config = dict(
    num_hidden_layers=10,
    hidden_size=256,
    n_experts=128,
    experts_per_token=8,
    d_expert=48,
    d_shared_expert=64,
    hidden_act='swiglu',
    moe_layers=[0, 1, 2, 3, 4, 5, 6, 7, 8, 9],
    router_score='sigmoid',
    normalize_top_k=False,
    routed_scale=0.707,
    balance_loss=0.00285,
    balance_bias=True,
    router_cosine_scale=10.0,
    init_std_router=0.0179,
    lr_router=0.000398,
    vocab_size=32768,
    norm='rmsnorm',
    norm_eps=1e-06,
    tie_word_embeddings=False,
    optimizer='adamw',
    learning_rate=0.00112,
    beta1=0.9,
    beta2=0.98,
    batch_tokens=65536,
    max_seq_len=1024,
    train_tokens=612100000,
    max_steps=9340,
    dataset='wikipedia_en',
)
Below are experts of layer 2 (counted from 0) of a mixture-of-experts language model. Rows are named router (the router's row for the expert), gate (a neuron's input weights, with its number), up (a neuron's input weights, with its number), down (a neuron's output weights, with its number) and show model dimensions 192-255. Each number is 128 + 32 x the weight over its row's rms, rounded and kept within 0 to 255. Numbers have three digits each.
After each expert's rows: a language model's description of what the expert responds to; "comes before" lists some tokens at least twice as common just after its tokens as in all text. This comes from a sample of Wikipedia text that the model never trained on. Tokens count by the router's weight.

# expert 7
router:077181127123108149130108187069164162113150149092172087168100097159125146106092122162097120167162111130119146134160167182167162094162166150164151092172123205129062086116143092131107147103133084
gate0:130128127081124140169157126114139126103126138125107100133140128190124052127128144122134139142197147162000132166113116093058132162142108141100150174206138131097138100129164098169146114089115119
up0:224134118157135129106123127127105140115116126154146129118107137084145144128138114211052145077139115144186124130136169160128132094130126122119110087130125018132129226118072107090042125126124099
down0:129134114072124179112094179123124164147144098095118135107133143158141203123207135165076148151128129143130132143109110147098108171169122113173135128124140124128111090098048124149122125061218130
gate1:139132085136141184084135147217097140141126126130045138137088117122163129094125138142148130150123129025064125137139151091152137118133123115133127132133093199109096128103123127126072121130132147
up1:210116149102106202056116114178141133161194158138169094191121110205130106111120107126157131185150139117115132139136189153134131126130146096139161120160068132176095152128112073126126171122143128
down1:147089146101114143151220128112134000111128132123148128150134091136138132110172124126162138087112144094206128113169109121095129128172196125106110133127132114103128122192170152216129119105140094
What it handles: Plural nouns after modifiers. Plural or general nouns ending a noun phrase after an adjective or "the", such as sectors, courts, students, plus "such as" and some commas.
comes before: ",", " the", " of", " and", " in", ".\n\n"

# expert 36
router:147103150193126154147123156106105177089091131064124175101108167156087217077102138142154133116132066142148093142140083206137171148114121092151182124156123108135139112133088107147139145076073171
gate0:141127132127078090135122130105097123138115127109089211174128134145114150154137112120137161120129125106135047182117210152122128167130108116131151105105060097090148096123128111122132102140113101
up0:095132127175191083129149154112130106172101136121126129103086147129128179128121113103130209137009135120150129130130121138127051134142123130189151123182105124175205129130148095125118130120133122
down0:093096153139122093127145144175127149122112078224148128133127126171110122137111133125106125110146126053137090126133132112064112227128122118178117150159129172120096118139121079135123100062123126
gate1:123124129129127176162066128173117112125135150132105107121152140167106128095114091145085142139130122146101061128118088145092118129187152131133131102129167075166094123067148118127126138172139157
up1:138129144131074077070136121121149127143097131165137156152128185166132129144135150132166113122126161115149116144123184163181137169093160101100165141203122107123166218130073145130129034130136089
down1:152128137132090128131121129131099106142131129142125118100096183130160119131097147135200079129188129189134126093161055128147199133092131142139127123175130196121054129152087109168088093096161127
What it handles: Row ends, opening quotes. Table row-ending pipes with line breaks and opening quotation marks before song or episode titles, e.g. "My Moment".
comes before: "|", "-", "|---|---|---|---|\n", "|---|---|---|---|---|\n", "|---|---|---|---|---|---|\n", "The"

# expert 38
router:141184123112151095151151172103130176084107089119169158121083097153125147132113159154193169122110139144148096110117171161105170091158143091125168129149170174111173142114077110201093084113086102
gate0:155138116120128182141113161075126125134182133125157121136130103132140100131155147131111118076144129150129128075137119167141098161156147080125099165118097131142125137095088170126136188130100142
up0:125122134150128126127127070119129126105135122131234147112161099150113115128121119129142121051121164128136116130128101126059129136137124255166127161201130117120205034122208126133133141140108111
down0:142069098184139154112167159086060157166130120138126142136200167101124115177130134130147198123131140154128143128178152130125114151146080155115106071141167200127144138118106207129146124132105116
gate1:144147115162110073127103165064127110132127109130157168136062132125133097144139128124127125116150140120121122124016159121118085161157093131115144115115125127167070128138114126203126099121095129
up1:127130110116122135134141121095136132096128059129128123183124127147185143040136120155128139180095121130040140140124125129145073136134112147129145128122128142130123107148107187169129026091141128
down1:129188115116187101081120132129150117131121130117137147127134084118209175076114155182146131241139128115129131169139136126090126127137131183186129134135124154104142076255105113107145152121133089
What it handles: Temporal prepositions, decimal points. Sentence-opening During, In, After, Throughout, and directions North/South, plus decimal points and zeros in election or results tables.
comes before: " the", "1", "|", " Carolina", " his", " America"

# expert 63
router:128136103189114102151121122115175114094123119043120094119125138122115145120128145142086131104189101097144106161134107185152187141146081153152196151119128135107111122105161098107149137176105054
gate0:131117103122138131093071132135129104068127105121142127178132129106051175086195119124128128141125112126109128129200077121135127115116119104046137107132135121137173135111131127128141148134155199
up0:125202120108126142224208111131109143194127134126127192128058093133143064130156148130127125065127115130116216081077122022119112119091130123108110113122112123118155108187175137175151071127105120
down0:128121129198135143128129176126114130138132088128158133125128144137135118163125102170130108074086142126231083134129186116146102127128100144099131162129147204159104129186119131226089154154114119
gate1:124118128134152129128113163098135116128093124109131123107078130129127187125113126110204028132117127127132136111080128128134154037126127074114127134128173126130108100042214086103118051126110119
up1:049145155105112129171109152131140166123112168213130095022083125138015126132107150138255102071119129128129132118156128083126129120123133136142122126116155152126118134134169110132122150055115112
down1:138127112128134121112072127214114124130084153134140152118113131126120095130129128147124108099130125128123048146080128111129106149134158129140130128132118128126146128129124082078131126034136111
What it handles: Conjunctions and clause links. Clause-linking words and punctuation in running prose, such as as, but, which, where, when, until, periods and commas.
comes before: " the", " The", " a", " In", " he", " It"

# expert 11
router:114157146099169073203120185091124136095110122093129127115160158179106163098106183097123199129146111094116140094105152160115137144160149128146153088156129138077102136127079090212129103132153084
gate0:130135121075125123135103074129134115091058098152133057077109149126076158129019109136130145153120100064183085153143101144070155065083131059087125093224124133090149148127105127149131135117110156
up0:128094119155158129145058129167139132150126225120114132130135099146066137152133135138110144161154118135118128143063159133142131246137127096130123133112136135251128122036118093122132120187154079
down0:132135082193144121116159150073141142185064133116165119128127125169034141051155128118161129142131100123119115076140137120128127076168158124116138140133147129120125095126123131133125121126152122
gate1:130126132174062084230128133101053155130079124117255139097127155142146108144085131129137121083119125092129128124134146147121143099138131121179116095151126078125143130115126113053124131120073129
up1:122145120132170153143150168126127129112114135127091123126108121170112102116124127177106129125114090111144149122090134147128145135110123128116134134129163153139152139135210123121098117151123160
down1:126174132128129141108107129121159197132129110124124133188020134089123073073068144181118117083119125127132121132103167121036128104153078190111126116092177073108157092125127127126131123084142128
What it handles: Table row starts. Pipe tokens beginning a new table row, especially in election results tables, plus collective nouns like United, members, students, police.
comes before: " ", "|", " States", " Kingdom", " Party", " Total"

# expert 25
router:105166083125163125155141130081123186163104142140192154134187113147125143139173131097140150120154123109129101118115146128141126138150141166112164117166168110102189114115110115187094103059119095
gate0:141111127119126152129090128129136128129122151143117130161049116056086125129148122125153134139137141124132121109127146124135150121127119129135132142126166063165155081166131096135097079142170159
up0:036112107128050119092089132136131130190079134141129189112128150124128133123044140112128166083137131082130099161183144216121122119074119130081120134118226128134106110167134131142124128095159133
down0:126090160121127124069122158132143093127123100134115118146132124132113130095135137157127156125130123136120115139157122137159136101129129149116205123119136133125130182191110148088128009121148123
gate1:116124129058101065136065120128122142014129206159132125151138129144106194129154115144137155103123125130161066165198133124111135124119111163114155092126124065141145089109085128211127130116136077
up1:084119149105129149115180134128164130127169128120123120105116131134134131154129123130140101141134122104177126124062192120169133106126182130131147145122135127071124140135141128000103151155156132
down1:033120139082190188132150094242154149130198123058102015133130131123155087113128123163130128162166108138122166135124105059131147146169115126139106136146131132104108128127155137102082066051132137
What it handles: Month-first dates, table ends. Month names that begin US-style dates, such as On October 9 or November 28, year digits, and row-ending pipes in tables.
comes before: " ", "0", "|", "9", ".S", " MF"

# expert 16
router:057123125139101181188122160149081145089076175108216125132137129149148103144106147122184068119156090112105118154121097140087087143121105137108124122126158183178123081103121051114119118097054076
gate0:189144124200145133129100218126065123111127193096059073091116090128122117181125129129163047124216147141124144118103092076169124124121132158119072092131084109095181110132149142117135138096093124
up0:131057091125174116134095182079209119111173123124124104118123112126163095132146123162126122119128126179050095130126139129162124156171119131091120120129110130110086171037129140132141126157137135
down0:105127097129118098131132126109127131231125129178108123047154212151169140136091148077124128185100126145208120134067124179133095077151133070079130141122128161129127126127121144118084147130125102
gate1:141137115168196117099115139109129181098128181149124102153137148058108140119128176109129129127153126190130103128155125129128147154130113112144129128121102129184121122125132178151129129118128127
up1:125135078151126147134116184160209150043125124144133091149158123115127144077125133106107135151251088136131158117126113062106145111096137139194099147097130167132115115103117127127156181120155144
down1:130108120114172077159117166164206118126131128123170134129122135117081155182123121093081185124080073127148128169117223164136110128147163134124115128082160141110166132161076131131160153155156095
What it handles: Clause connectors, table pipes. Relative and complement words like that, which, where, who, because, especially, plus pipe separators between cells in tables.
comes before: " ", "-", " he", " The", " it", " \""

# expert 53
router:101148157188154120167117136146089156086096137121125102115164092109111149146078124106160080159132102064091097147098100142092167108178113131145116125139127227124120138067164104208072147101093099
gate0:131163101112116131137127125117175133127113146168126119208129060132155103063128090118127132116087105130161103107128121084128133044105188220106133149125187101129134097170129113127175127165038188
up0:153000127111134113143145128128130115127128118255143128116057078130131126175123180145120075170183131135127154000137144125126076132082126132119139116119162119135131215129181128128139140134152126
down0:053136192152119160132120129123145110076151127130052153127122131104158180123090107138125126097117120194112128139096156190118134104136091143176125135082156117109142150127164151186099103067109128
gate1:130110161181182147126136200075123133108137151195138173064128139122089128128181128119129138173074116230192143131123069129205103128131126110061137187136100172172139118143120149122134119113175128
up1:126079215131128152082128153079233137077130129138130139129155130135147186104149128139129125223128127130101168144108131130127126122119124178104095124112122161122126115151136129170137162172198151
down1:179138113130045125131137148158105127168033150101122170141189130095103116125110135137134105146146090127114145100140124138119094159128131181129146118121121082137179129205102143127135100126096130
What it handles: Line breaks in lists and math. Line breaks ending list items, names or LaTeX formula lines, e.g. after a name in a roster or before \begin{cases}.
comes before: "-", "|", " to", " that", " as", " Piper"

# expert 30
router:124069180116117149138067140107136130188134126108101100150094051128109189121095167156081134106155112078049110118135120163107113181182136155164160070115130153062161162094131113200094110084094115
gate0:153150174130149098162159122133141122155008132078116142136081132127145119155127129120154137141155161200088128148123131129082124136129127134167135074128139110125172139131066160159207128120127076
up0:124121132156132121136109128112132104132154126219139129074119113116090122141133131119144175084122120088160120133215106062120166132131128149014120124109204103071084163119182135145130158088123128
down0:122108122155131131113141235146126095129100170118129252079129118186141184127132110137129159119175128191081196126147114111119135124114126127128152131124126059101182154126102132164091055118077133
gate1:162097131191129128246093126122138140127100150128182160128183124061125094131127134112156127105121163076085110131139148116129188132128052132061078115142134114076183115123131115162124119160106133
up1:195164147128163070126174162123089151131134101129165112179118051105139150217141111133128167156135130129147128042138120106148125127127127140108064116117131128122130110130119186134095116127069122
down1:136136133165069105126136129202121120131131106123131110131127071128099119122065124122108144068132162127143128128122206135100072126114113117112132129143148119141129129168127029243108096069138182
What it handles: Linking prepositions. Prepositions linking a following noun, such as by, with, between, alongside, especially in Directed by or Sponsored by, plus digits in years.
comes before: " the", "9", "8", "7", "4", ":"

# expert 4
router:067172114109127185187123124079136063124148095129112151148137134145121182161122131079122155096172118148142085137143105177105162143172124130093175142170156114170156118080156082137135145121120095
gate0:155127133125122134141141140151115130144078125131013123138127134133091127054067101140084110171133120137115127125119122122129147124100139095174139123118125119127141127129134142128161118124123127
up0:128149113171143128124007167108127136127118141154199143146180108137109125133132150132140092098106136122143137112149128122129114121118106037141121123131160129128110122155139194112115125109131136
down0:141149125034095131093126242161129092052167151152121156175109163147127143084123118195116172104149115137117146111125128133113091157129128141123080127073122130128123081126128128122128187164163143
gate1:181128148131061118124147102129133220116121142165188128080129127126164133131103130100128080205150123132132087076119122128163128096111121128110128127140119111137130164139140061135067134127136118
up1:127127126054129161129112131070113008144136152111054086155121128123127066128132146163131134124139085123130129136164093049193133092122131082114129127098136143128173158123237069123128124131139127
down1:150124127173149087096031213106108058116116133128141138137106124131138116131135114128130165116197130117142123134066131129123121099141127131136124096200124105134131126157127099054085094139122139
What it handles: Paragraph and section breaks. Double line breaks after sentence ends, table rows or lists, just before == section headings ==, plus sentence-opening In.
comes before: "==", "===", "The", " |", "In", "="